{
  "experts_per_token": 1,
  "routed_scale": 2.0,
  "balance_bias": true,
  "router_logit_norm": 1.5,
  "init_std_router": 0.0144,
  "lr_router": 0.000375,
  "tie_word_embeddings": true,
  "optimizer": "soap_variant",
  "beta1": 0.95,
  "beta2": 0.99,
  "dataset": "wikipedia_en"
}
Below are experts of layer 3 (counted from 0) of a mixture-of-experts language model. Rows are named router (the router's row for the expert), gate (a neuron's input weights, with its number), up (a neuron's input weights, with its number), down (a neuron's output weights, with its number) and show model dimensions 32-63. Each number is 128 + 32 x the weight over its row's rms, rounded and kept within 0 to 255. Numbers have three digits each.
Before each expert's rows: a language model's description of what the expert responds to. This comes from a sample of Wikipedia text that the model never trained on.

# expert 2
Description: Activity and domain nouns. Common nouns after articles or possessives, especially sports and institutional words such as game, season, football, public, election, performance.
router:117153159079161169066121176116081147178089162124099123114129183076185148138087100084122142217148
gate0:136067171107112150095134121106138126095134142171108104153135216127181044095129138089132128125128
up0:129094033127091098158151125094113153140162132057108131146144127141179148121094130145092126140166
down0:143101119176137108163182104045059128150059117120168121143165095172187171054172098188125068105102
gate1:194151141111145145137107153171141099159087103108127111127189103164149129125125097159140184144017
up1:184105151199099103108166052080124159109170114085163144103030182124014098119133144113125081162179
down1:136091027118111121146165133174095148121181100107191161132114129129064129082134097132127170082100
gate2:124121107100157167136107191143112128116219140140162127143117120153098127137107102148120174132116
up2:104116134127111064130121113110134140121150123130183129106103115097150135085142119172120160121126
down2:114133127137078155157094066133105120128128201157094100100116147110133131077184130076151075136147
gate3:079172105169143180149138169122098108134083157151097135158169031128121116139130127142103139180154
up3:132145116098097128133123103132123086157142111129129128136164147153075129085111082087131130090100
down3:137103137141172118150131122167114051165134113081164133162117099080161112109125105124143122131217
gate4:163143129113160152084160144123133134117157040119080131137135145124144135101071094142163179166076
up4:101119071119112194082161185134125079151148119062091121175136156117130115133118138155124166112189
down4:140067099155106134135138119126126053165171130137140138137157107132112178131123128131197167098082
gate5:122136084056141102168117128153119123112118140159128110166060178136126104107143157196113173080080
up5:110114130152170122078102104236126065127118185195136131112144130103114120135115172127147111089159
down5:130107115095161127130127105125095113116153124125095085103094067080162129130159107117106109124121
gate6:091159154103128075122129128114142082102132148167125121092074152123128103146114086069143132153109
up6:141167039118096151088116117160130031129145077104124126106124151171129068147061130125118190162118
down6:119108115130127107103150122168076107163166131141156130080099159134113151125127080138109156175130
gate7:094113139150145077132119103108129127145085117073116127114140132097071180199159142150108144169122
up7:127090188143145126102117070079102125116103103129142135090100126147124160145131169072127129127127
down7:092126173114130092116063127097172110096124104130131034152096114107071114173136097188073082167131
gate8:093074121093128118076127156082121096098033136075088108118169132186159114114150123138129140103117
up8:136152110118092088119077120147093111128149150175129146116111138132144109075029123189125153152164
down8:110128094121115121048129109183116186167239095145126108152134065125106170111094106109101151139169

# expert 0
Description: Foreign names and codes. Pieces of foreign personal names and country codes in lists and results tables, such as -ović, -ski, GBR, Dmitriy.
router:121134105123133113155139142113126122143151150148092148162093149152177176158126191103124107177158
gate0:125178105114093143122133131135122129138157091114130138132076177151126124104112108143129138128141
up0:106173054126129101156139117164114156126163111084115131163111108081095114152167139159141199173147
down0:107186117126125130081123120137134113094107124064144183115129146154118103156108103155104077142042
gate1:134125151107148113154226085153131132133092085127065145172101130162119137085147143147126211138138
up1:108124103181111101134184139124097178112133214209196143116101119086139086167145168082130172162159
down1:148156151119107148171109165068199178108115158136115154107143090097114160132149153102126169057125
gate2:120132114116075137155113155080124116116216174172114119078153147100148141190158093120120158124097
up2:124137131142104102143078146121120111138219150114153129116062157122155176127185148152136141125097
down2:107100136133127139108120103163144132125101123105087130134168111099150084114094057213165156131116
gate3:138097123082154147149114143131148094185112103163188146117149184165165137147092139136126107101115
up3:168098130091029124108111099169118119094169146120127128061126136168133100099060152116129237148168
down3:133144083151127115120172155047118093094121171106071129178159151172101159128154089138103147147070
gate4:119078107119122137165095108152162160156133190058082109103130077087093119129147126152117143150088
up4:117139130144070140153208110120111163162130106151128128099094161117112144049097075080130180049050
down4:189097118151078140093127103113069171169175106146137139119110099135145132165110107064164118135094
gate5:076133081128116161150069191163119074127094140116178130118190187127119129133163131112162075184122
up5:147140169103161143124187119149138156099086168128073126186126134137098159132126132135122106106115
down5:128157050125154098124146089132092110110068096148166117063112117126063128164063100125114153134104
gate6:124164192145136138061116172105128126118090141119119122146106115124086133114115079118143119185135
up6:112162087167131145150151019092106107157170162172066093141123108120107081111163129132135143069155
down6:116175101135134145125168185116126145192113157150121111132096129193142104132141147096145141144119
gate7:144189083147111079097126104131115077098198146121148140113150140142103136121158134148132100134124
up7:056071106065129095025164111157115158075035131111109135174141084123138129143124168114128141122122
down7:106120147122112119074209098057098114150142108163146135155127128151131165106146128110130078139137
gate8:101179127144138168125111129166118134139070182188101127144192154091173107112200160118131109112130
up8:097165111119181128106106089076132104101124092127096130134176114173162126117130193153142128109109
down8:119075112168091110130124177159108150167189115092187125184144134111092145154087138082134130156137

# expert 15
Description: Proper-name fragments. Opening and middle pieces of foreign or uncommon proper names in lists and tables, such as Mun, Lag, Jul, Camb.
router:154175147143142161097133180126079149175091095156101148169118159078170173133099134081129125232188
gate0:125144139112097145180118158159119168111114212121131135062160112149129118138104130135138171179110
up0:132139104136142104055128139191125162159111144111097132141090161178085112152134131062123151058071
down0:113160100209073083107085133117123146126134151118130137171194140138134103139071191087072166180137
gate1:103156092131121115178198165160102133155104138126149124126170160089104169123173134172134091194131
up1:146115148121130191134157185123122193145112181090165087082160135093127140149121116088129130169117
down1:148123182132084155124128214075146115129206179127186163171160135143151159107108138114157113093179
gate2:153134166099083099174170134117122168154120108069128148121133140141210117152142227128139175205121
up2:087143087079111146155151132123139128107107147186133128132099110122104151111178105135123097132137
down2:075136081125077139057086130108189157102160130136132114135089122124128109206112130127190163090079
gate3:125114149116139146138142110134109114114114133163094151206144155134084116089167151149122169068126
up3:109175114146120118149091131119130093120102201096134136155126122137130115144172181177106076093122
down3:099127134112153133125133104129141096122109141083160163129116092110189115099151131147162160097127
gate4:166118069124145097159183096107132105106132187115034158120147103195140188055151098204130121139149
up4:153111088135118100112167126111117099123118191125114118199124117181059166037205147101112161138131
down4:162114208144092153086080224113139080097111173125105120153141129141118121102112110136100143163158
gate5:186137154079146125133121124139134117163169162095115117129126141100071114127069124134128106093093
up5:078129135179160135171101101093083105166192131143117126033137123126215123124120116081126164191151
down5:223116140118126113095128114192145122102135131128119154153170114133080168116157118130169138111126
gate6:154126153147101124144076138122141165189109120124076143127207121145134143120095115145078131185127
up6:116122112082125120108074121083130110085169192160185114095149102195146118111152159117142113092132
down6:130145121154119121063147149158164148149091148123100183141084104077131127097116091130109122071086
gate7:091094115111111154124122160168083226118130131157195148145092103129105150095061137082125095141116
up7:133087076106140203132141198118106161049159154117194112146133139138132142167198174159125124090138
down7:153144155120090213134106175129124139141158149054130152164133079113178131147084097145118132157128
gate8:171164094160090115129174075115131216168208125209182155133145104123075126094159154102141128094091
up8:192128092113062091123132125109120194125179179189154133144138151181129172093152176142132161109157
down8:114097125123118126126104156147123109152144060121210142192122170152125094129207144105181135134089

# expert 6
Description: Pronouns and connectives. Pronouns and clause-linking function words at the start of a clause, such as he, his, it, that, as, which, where.
router:121115129074154139078059181102132063141082184157208151167114111125114099161143194137114117080136
gate0:190160109119146132105116126122120150126132184128132111124114132151140176173094148155133109148145
up0:121167160105128110070174179080110124135117136132073131064203150120122138139173192116124116159117
down0:131146092117147112129133170157150142074101129082160149149153102121173133145120119152087110171131
gate1:087042069123098184202176121130142119112177108144196120123098120150153148164130149155127111136148
up1:138081153130123133113122117181142148122152162175152148169111106088143134157137101144139153153135
down1:107123131165116138102121128138130147161159148211103082128066174126124107177082064120119111126155
gate2:141120095142125126090073165142131140127101076175095129116124120087084112132139195119110165128192
up2:151131140101161074182123096144130121157068078153123116120123130121083146114122053166126153083102
down2:087069112156134094162193092190172142084100115164117126077111168109147140173126102058086141120058
gate3:143138161119133143060096080124101133145119137131126143121135166127153127121071095163128169100124
up3:140089091130211201172037054117115064095132149195117118044161190122161036127098125116126144127173
down3:129110111151149079164145122091165095103127128128097135142094195086140105116156104138039086110117
gate4:106090119182141017105127099058146147110106088131112136107100151125136153132163087118133211106103
up4:038130133128063205138110142155148098168128131056116102107126158133132152132131125240126061113130
down4:119166037148134104139070116108128148129106138106101127128118208127131046137139163149068107114104
gate5:118130129128099190145143123093126078168130071117126145124128110146137138152082110163133114110120
up5:205043077131188123157101142144131128131118086155106142168142140127163109118163109139119130108103
down5:121048110151127109145095149153194097071108185090150116143129169094101129093130151089102130080132
gate6:098071136140074107094130052186131184187143192086139114121104108105082100117112089107125110120176
up6:120113102096056172118126133102120163146134116126134118139136111076082122103116143159163127150153
down6:098089066065168095144133115107186118095103134099067133215145123123154070132157076090165063165134
gate7:171130135021119136132096177096122088147086150122097111081160087127131070118180105156138106121135
up7:117117114186069101201169082089134184159135058152094139127092132060138100130045150093110151231068
down7:160130107131156135113196105166139086188124116158160129134098150125135055153079135131120161029051
gate8:124168197162128184131135162156129060122116188116169127151195120130140119098150127150128152091187
up8:114128110118116193112073091016128124144175143120167116168081121169136161133109245131126128130123
down8:123196125180134106125150131094129157013079133126135160120143087116118105101183144108133157132208

# expert 8
Description: Closing quotes and suffixes. Closing quotation marks after titles or glosses, plus word-final plural endings and proper-noun endings, as in ”, ', -ers, Kingdom.
router:139136113177115060080174132080124105143136148096141129104091082187122177200136085137119090167131
gate0:110121129131101131109145118181142098157142103099169119094142125094118123153142191097125078148120
up0:071123147066118126086177139057127117174098113141162144205129153157139128128170122131120085102149
down0:149103159080138170083093124129139144133115094118100114139059148083082122136125102126114145153133
gate1:087163124171085054165146097101132139156128112160111127125126097102122120171156116137102142146096
up1:093095113129123118154131164134131147132194094123162128112152072111111133115068148107128159092119
down1:161168060142198131108157139148134151155148109105132165112063195144108121039103077131183236111123
gate2:115133091121107106207133102105142102133152157122143144099151101121163115087135082132134073052195
up2:109191135240127070135169127088103156172137088137182129146116028097132124150121149143131095133165
down2:136109102135141120128097091063153129120109093118126122138178125075130125111104134164099111142144
gate3:152115121156211116172069133152151205102108198130114122167051113098136000132056128104128087107107
up3:108124103128127056154108158128089111116162149098114136082141152079138102178133113140118092116109
down3:135129172098125115158135162092164141074099164093140087115055132125133064126119110145106109129114
gate4:181192151143129129153114156082094199155158141059173142153148149062165139146135186122123153116119
up4:180147145114085175125126142159150173106108104143144151142154084055144117112108113172114143117101
down4:104131173156160136175164112137119133156128117126126151164144091094119121127139155172056163119157
gate5:148120090132091112092170089103117116128159092089110118116068142076123172150091157118119140077134
up5:137108122142139179132208087137108113092163121108185167111115120089135103168103107124128129117125
down5:179132123129066128164055186107097113147144136130098157128154095084103121079109124131098085113127
gate6:091161186111132043086141109041151137138125214172158133134147100162114132121112129077144118090117
up6:127115152123091116184172178157131156142108073194140153158163126139076135151139157138160106136129
down6:111093145050142111099129149123110126122104208151122104101081093105102161107155133162105141127151
gate7:109133093075141178123104176134142138153124139095112115080129117153087095122145145112102089115159
up7:126140055141164127168181110099107085119037194065110148175116134115099171162122166188139160139171
down7:121189118130138128200114090104141149049087166058159085125087067115099142120148178119118098119073
gate8:169131138089111077087139164121135120132129136120091135105151076091107106138098128149140104103148
up8:119160144159140125144107176195131141086065128071191132093127174130162137182106131123145076188136
down8:144113105168109072107113109108154126101143117150127108142177122118169103111087089137129134131102

# expert 7
Description: Prepositions after content. Prepositions following a noun or verb in running prose, such as of, in, to, on, through, across, before a noun phrase.
router:165178140160135149104138194135088142184081115142102139178120148088169166125103131068135124255189
gate0:095091166104152100110110117182110112127155077127037164135122209156072113138139140103118077170058
up0:156116153112211126142109112101148149137165105173145096158174056125132101145127079096137189093121
down0:115144200145152120052117140128185183157134115139126147097128089120122143138101085112134101094091
gate1:109092127038112110127169092128149056123122192190160127145137114086124121117115102101121142132214
up1:155120116124121133073110158150113129155172107124123125118159167137209096167137157146140093068092
down1:109117147101210114175152143126111141115062155131147114147153113125133157124155130170155137209115
gate2:153172155090120123143106166091136113076121121141080122117129125058117212110102097143126094118165
up2:123115133099072107182093121156139123202129086123105106068099157129084144151161130138138104114131
down2:064144151148079090102120132161076148132095156128061131124151105132147089175148108191029153176075
gate3:089143122081122087097090111100104148126148125165190107092078090093133087182136085170142137124103
up3:128126156154115121143139183134092151098099097136128130124125192137124120102099130168151151095139
down3:117075130148122164138094152085132117183132091105113104094101097104143201179086091102108035119107
gate4:126117144106128110154031141125121146137066108077094124126160122139163144103138073112112143123111
up4:105189038118151096132123104118170124111165148128099103122143198124170145157171156153140105155184
down4:130060105131130184115155065047182110146232090068160075155080136160126162126099137168151161172099
gate5:155121058078076126161123109088140139135139110095162125141105154073100099201155124202093190135149
up5:131116116172129125148161165112133117109112098103161110156103115105110044210157082153118103211117
down5:189128122160111111136143126150175106093122116125139114090086186121108131155137062092099118102142
gate6:097198119043167126073120132185127146069128049178132098163147121097098160130080136143120146125132
up6:082201137133109144089182125060104168123247097088127092059118111152167112107116151130127178117172
down6:147135119148094138183111106082086152202166070160134095162146088178154143130107081076068104137084
gate7:115059156132130125144110155096155127113105128112149123162116110096101144143132114094141046161093
up7:110131100138145128068123114142125159154181086117129110030091109134124118143131121114128138128132
down7:100117135147164139099089057108107124150121123082198088131066128118104145130048070158102130136101
gate8:120134114114106128146162073143142117118193177116149122121144105116044079110091149193127179193118
up8:144156153175089136107121101119123176138130128186179138118159142122120143101134073125127096131129
down8:086066148120156149074112084135133120071049113181174084153150147145082087090147142122105120022105

# expert 13
Description: Commas and list hyphens. Commas attached to word endings, such as s, and e, and leading hyphens of list items in taxonomies and bibliographies.
router:087044101190115097085159126112136119111111102159163139119111198189128136149178078152153166068105
gate0:107114110148149180123179116195128197101123195162090139116099124122134185186139180097132127126125
up0:103096115122159218199141134090111154124107080174124121119118080121132167130088230145118142097097
down0:181118103110116175121081105097181134093091173140176148124173133117142109127165206121142196181094
gate1:136044102109151141183136048118112134158158074052129121117155170094135141077110156119136114127076
up1:172117188031079108140013129131148157132106144134110144115147101135191086200155072124122163123136
down1:197116193103093137143124151122176107142112129141094135114107097126143099121041161151125123119074
gate2:139065142162078148111122108078115104159172115143102131154173041135094164176124134171130100158126
up2:129108077164161095132136154159122129131180109109108125131161131130125156178116153135124143124089
down2:162148086102142126175140151134140117155112139156131066118064125151098140145123112167134090151146
gate3:138127177155095044158128100148126145131192127166107120129157143131121145149120175152130082120094
up3:179133112124115192133126127107104143095114146139105129154117073164135111149099123155119127141116
down3:154134102148194186139155070103111120135127118140138143063116142181128121149120129089080133042165
gate4:152060077139055110161127145153113162140125158139088152109154101169128094143129122183128074166169
up4:126108133149157109157080126090129140146115120081182171088103107075103072147170107136128195134137
down4:134121124108161137134119123094118152131105151108136170076117127105158106139161143150080188178151
gate5:085134109091121141127141175219130130095146120141136121124135127123101161183170060126128133090062
up5:164057085182198108182088085116098164113155115105136129120147163090065107081136100137132130111114
down5:093146133121076159136079124125122101156150128118106112162154128124128086106170167132131054125106
gate6:139139125124154133105156133073134091187094071057116127157123174130145130137110052157112166135076
up6:199111106217115211127087111152132121153116114067108132150128078112118108187118148097118199139057
down6:184108082132133118201130105133128196196163152114059099109145087132137090173180094131075132130134
gate7:094171115166136092117119127122133136126110170138131123108110142144155102131055123138131138176193
up7:218132152134151072195120107137121174164151078128125135068117143064119146089204130104133163089048
down7:149109085081087105167118137125105118094182129159154091125074165099124107129139074146105136166119
gate8:138153163114135213114052094122142074108127152093148112126136205146063137137217074178121183135132
up8:119052099106129064115111113120127129105133124115083137142153089064131063177132104123128097122061
down8:164188168122174199162137123097118152168116130121100157099127141129143051096107142134131159120151

# expert 4
Description: Main verbs and auxiliaries. Finite verbs and auxiliaries following a subject noun, such as is, was, has, were, appears, changed, named.
router:074098122137161064078131180174144151191096191121133115126122114174091088127140102157111108162132
gate0:109171080183103226116134176142114148091070142072061111111127103105120119071136115109141081146093
up0:116103114127144100113092122143130107149141123123130152171156214056133144121126142223122188134152
down0:163122099092129098092171139178138128127110152104131107149109056050089219156146135132079148140142
gate1:186141127121063099027174078171114113096208077090132161085074091203115149082117128109139142131207
up1:081159148176066131092053103130125102119123160112175123111129121168114126129079130119131168199132
down1:132099122154117133168109114127092175140121146122165130089201113149133201095152129155103202151087
gate2:147158133085101133125144078163132137139129173122151144094160132139075109132132075143126121115129
up2:131128106118117162126168120119128134129136142118111127143138145110130122101054122127136160104169
down2:213132095098154135176178119138157109136114083109191118121114135128141097077098149138135128123116
gate3:198166145120083149228080167104122194091128080061133116118168096111066160142059130101136154173132
up3:151133085098104141117121183140138121116163120152134132030105123171130146134121184187137166171133
down3:131141195156185120201126127078115113110151143136163124134116101115133104193096131168117136110131
gate4:121138101167102129148113095162148136111120144128070124093128094139089145131156119106127162094164
up4:129156136137116140132151137142154108056127113123103138135098137132182098068138147121118109214109
down4:114095159197122138122184110125050168124087187145119120157120155126139088123126122118117132127103
gate5:219091151126148131087082145059131108099138143058099141185123122141113148135073157106131128088040
up5:062130131163059171057086120110117111137058128150114126081098129144214133091131112154125156076213
down5:071162129185132179098143137110102097176141115152131119130070113153165150131139150119130141099061
gate6:054101136128155115146085127226113094105077176125118150082146148099151142141196180158120227134118
up6:131126093133127139086096105119136145127141087109095125127148129115121114103128091105131123100079
down6:171115157081146170185127121112175024118141146166128101134124155132173134154094142167114110120082
gate7:090142051082176124106114115214139097143107086139131136128149182081056136173124159141130142100152
up7:088142202100118112121128141119145127110138145075130140149126134173133096050140136140128136095161
down7:184126153116150131076131108101149156125203136117106127135071114140072126135108125134140134099118
gate8:097137076122118041138153076168147124164134156129154121189168114134171146131109149099123088099104
up8:103145203114131135182064081161122100105150134115130112103134136120146135123068176042143159167115
down8:132135177117110068112160058105151126135127119138085175080127128133087129140162172172083117164190

# expert 10
Description: Sentence-ending punctuation. Sentence-final periods joined to word endings, and coordinating and, semicolons, colons and opening brackets, as in m., races., and, (.
router:128078151127111139108100093096143163115136121086157150156133119129078134141159163160109144095103
gate0:184149174119099080079142097127135223113106133169123120145108112156145165113184157089101148059080
up0:155127135149105151106123139150140112137145125164132127189117137086078121088103176107142115117101
down0:071098149130097094119081135123108067135095131151162097171126204108101128149135126126145118145189
gate1:150081129134105136139077142186126125091142169112110134156144133121036107123109138175117088118127
up1:121184132086136155127125112099156124171164104098108119150151149126167137146128093093130161130169
down1:135074128127131174064131188124159126118134130195146123084144133136090104166085114138099118091159
gate2:128115120140130147111137128174138160121185129100172116101114153109095118097092142143127061168179
up2:173132089143054161133061160117134104130139138162085129140135128093123082141116113105146123124113
down2:188138134137148158144145086145201129107127173125122108135107148169130126146061170112107061134096
gate3:178104123142128170132142098123142085147197167092083119157133139042148127087102041138130154159023
up3:101172161161115135161115177052119127136102118141105115094146145119144149173030120115138154142159
down3:122124097100099096143113130131135109133109133138103152165175168139085119194158142131138172156133
gate4:115118119145106131125086099120124127079131168109102120045148088177137126143174158150140140129126
up4:224154074138072111118088192099132026137139162137140124115099100102124149164067134135131147130137
down4:049119154134103077151061127111127100149113154085139106078135117164128116099160160094187101197180
gate5:030083139165100065128182123122133141107126114083145131127058093160199167117176153121110080075139
up5:170118127169175189098121108124127111179138126155156120133169026084099129134129118148130131184140
down5:139108121100124193076086137086162155100133127135076133116114110072131130150132133184167111165157
gate6:152144114152062125120128120179129176135130116084131131131184103124131092127063183182129032131130
up6:150137144121120127130109169074125141131120135107205139200147129148186148121138152123127125166128
down6:051083110155123118164074131113160120060129133112158129206099121127142144150186182116123178094164
gate7:114159178114077148144098081105131085122123123124179131139094070116077096154131124113122255128112
up7:138133118092164202140126167195137169177113156143093118135133152123109079150133129130116126128167
down7:140103069107191123084126130155124128098158110189191130125157167119117129102129096141156133104139
gate8:116134135149050131119156156092130133101104085122076104114221151107138121129113122142132077112180
up8:175130139171110115076081165207126151109121108130081102159120127135165213123163147172130112114108
down8:088081128105126118113097124140147200135134153147136135141114176125093168120098125128171175075112

# expert 5
Description: Articles and determiners. Articles after prepositions or starting sentences, mostly the, a, an, The, including "The" opening a new paragraph.
router:112120129098087140175126063108139089089128153114137076112120085178124098102142144185160139045039
gate0:120124228118111168088179159074126069134121134203133120198151115138101188138130118212125192177204
up0:083135170174109113160156198113129094157158146152091137132111122118116137100133125110084172116069
down0:129219125122162141087104136169091131151101217096154117171141139134197122120124065098125160122108
gate1:030124164135087129163121117116139114134165093073124146139139142123164107131138131188131184153181
up1:120128197121152130123153055134121135131134156184090125136145135158158144215153146204127078115097
down1:163120063152124104116143070111119118179116116131138142089144137144111099187101106112137136128129
gate2:151132102123136050184126134114119115149070112121127126130143148098103117122165141126129135136085
up2:119110174186174113109106120070135114137101116119068148028154114166144100222122116080129146128083
down2:127092107112167130131157141092105125109140131170077079116146160105130099134156107155075140114132
gate3:072127170131062186124148144198170175122109167158119123084141132108067040124161113116149176134127
up3:151119134095137084124114128122124123103109150105172114115142139176147149089141109174152098146140
down3:103139130119134196150078123111125098180133147101127147117134109126110071118145089093158129130140
gate4:087135150142143101160174128068149105114161113130042118125161190126187170123059114122121139228148
up4:135156118127160120155166120099148236111128117149167129128104123080127146095116133125166126124145
down4:129080116088074102092100052145109124117090139135133093119155122111140191163128144114113101169112
gate5:121191081155079100089159133139148102157147149115179105149115133147133150134154103064123113140108
up5:133098071094106206181186164131127125108104146148136121191128086131137085110143178140117120093130
down5:178121174128139129122163128121173186075122181146128167121068128139113109123119081152229084128164
gate6:166120149084161082133219133194124088123095123060126126126122131148127074051155113146147144122192
up6:122116122144154172137135114103123147149103083188208123107127143177134175162131070135127116146191
down6:080134108150094118134141139096113116146098070157157115118165113093182134160099133092142107160149
gate7:182135101131143179159110113119136098114176039095213140141117110082147087165119112116120153152112
up7:100143120138083100105095072170134110055191159135188128103110077122160128211137112139123195070155
down7:215139097124113180114129108098153156141128104098089000124126160133127170128128112140146154162128
gate8:136139133081129139058128138129128091148120044083087135122186097129077138185136065170130145128089
up8:074113128166181129144099102081121119124169129149191136153136118122125148116161163113135209134074
down8:128054087110143096117143133145143094140149174140184131118109130122124153124139159031123202107123

# expert 11
Description: Word-final suffixes, math. Suffix pieces completing words, such as -ation, -ical, -ive, -inal, -ability, plus LaTeX dollar signs and backslashes in math.
router:129102159177167138146144130158108103164154116078166137169141111135178127083170123163095124116108
gate0:156098140072147096160118116120124079097082094074091124181091129083148080130082055161129203086071
up0:142127105115133147145090163167129127107120146129112126136174054082161137168135118173136146125157
down0:166081100151108140128164099156131141130153139131094127160084145151202126138103075139146137112133
gate1:106190117171123103185056109133144110094169086100109124128114103120184108148121114098128148187094
up1:179098135126122153091136130140143160141212075115101117208124148093099120127105110105124131154110
down1:103162127112184144113227085167115087081166136132138131129120110118148114138087145163121127098132
gate2:074125104167088078126174083099149158130121178047106143227124129071097053114171083133122125100212
up2:159082138141081113177161150151134125136153150058092137201157136114086131075110196130124137131146
down2:110112164138156106105078126098133124092087083136131165073129159078052150086118093074112181093089
gate3:180082073123113112139123127104120114104096093225051129124163097148035108128125077071130137142159
up3:117108098102110126128138126126138144146096140136109132118106129121101153116127107059139104139098
down3:214094140125093146131110172043156129115118077234059085180192097133115151114122148085145082147168
gate4:140128139180106068092089115154149132133114158125142109151081141137083104144165112129144150110102
up4:145100123146140161127151141160123172145118102130152121142120125085138086134107146140108102108100
down4:186076155134132092166178156192019098151121097136096067104166115199165136066130124130131138161061
gate5:086104150162106157096111089102118068129147132162158127122148137128078133168142107059143161123034
up5:149101100125146109149117170155146150128126095128137140115100133094125093122209148100125135108077
down5:073111166138134105137107129132134116141128116079112113086099098113064160072158091109115146109119
gate6:152124143129186156150134114147131178083123131128128125074137127093121157187080096141123129066137
up6:113133115140127203093145137126152093154122051109114126112124151084130130150135178127138103124139
down6:098131145131119114153138139154159113122198151139088169126145129098161164140124148131115189062120
gate7:151082215106116110115155117142172070113114099110121112120165140104083144135137121109134132061129
up7:149128175065154049065127080156131121148174093112087109117142151164130139121060131075143157063124
down7:092137080156155126114155101151133104141118126087125145132140226124165059100117107133094114145142
gate8:095123154115161181125125156144130111112180134096119126098137092128142147085176079131135143143168
up8:175154113160120092159130131224150149117085138115147112102127127168054174123159135080122051175117
down8:166166128175082124094126145140169122072123142155118143107191181173123160103101103147121113154146

# expert 14
Description: Table and heading markup. Pipe separators between table cells and == heading markers in wiki markup, plus counts with semicolons in stat lists such as 0;.
router:104097139126094142169126070144145080097132150117113142099141157146087091169137147139141105039059
gate0:119128148121128139128117147150130056145094124125123148161166082114105129098101075127129130131097
up0:132141110187117093143152145100131169143134164110135127087213140199103145238170109105139132138108
down0:122124126144112097155131117107072188151111124134128143142097112098138096145152103142163203095146
gate1:157144085122100123047124148140133102116106049156141138114117088105065112142135108087122137131159
up1:134117066176045154161125117099135172159139117186131141111110062180150169104113141089124118112174
down1:112093090101114178062123041163116099095110136170136103077122137100131130114125129136129092145151
gate2:132141135066124160059131058167131075102181117075141133090149139157138032215086039095129115123146
up2:128140120155151122127099180213125136125112107094124124132185121102174070174153145150136137128141
down2:118117147133125164128122047105161120153063148117059195108118167124170135135121148144087112109162
gate3:143124133081162171106131145143126152095108138180081134140100099253070135129094187170135181146065
up3:046162107192206102126108138209125134170113156140159156137168141138114177121153139138125135125168
down3:167127151172144144148063129168125096182096090160100099175152171142132174109168075154121095128155
gate4:111125215069084130153011151223133079121114120107129128125163130193142067124116125151131126110168
up4:122119069124160093127135081095125222118132067126203109110088120096137151161136189127103181165064
down4:159109124136129089157140055108157150128125157125160099134133129051100125128096142134118110106217
gate5:129134126172094110165176070175157125090159143122059112059081125144096166116149120128121153093150
up5:093111137133128154157102075127124132131102088136119123144115168120140135083124147129144201181085
down5:122115196129133133134197105129131138103114130163129091160087127120153107178149105087077090127095
gate6:114013172071112119079127114154131123125112179187129128145179136142137172148087031100120109158166
up6:081089113174144164135104098173175175089125142176126120102137102143138082128061055091129184139134
down6:160125110112192095101137134104128079103133174128122125132126149131142123085115148137130151140184
gate7:136133147105172132118128102101141120141200105118187127197180115123136126149144092144131145125101
up7:127148149216119126136158179096114099122128102153130117070101129174128150126124136116126080150133
down7:103129130142097117107087142102107126108130142142106029169056139152161139143098124166121082073124
gate8:129043160126100152079113112122141091116130151132124131122149170139070145161153126133124031081161
up8:104171114113145112122138133200125182140100149150145123078091090153152083139152130099132244133149
down8:090092135115173102103160171091092102161122162115161125189086107108087109067135082220141114136132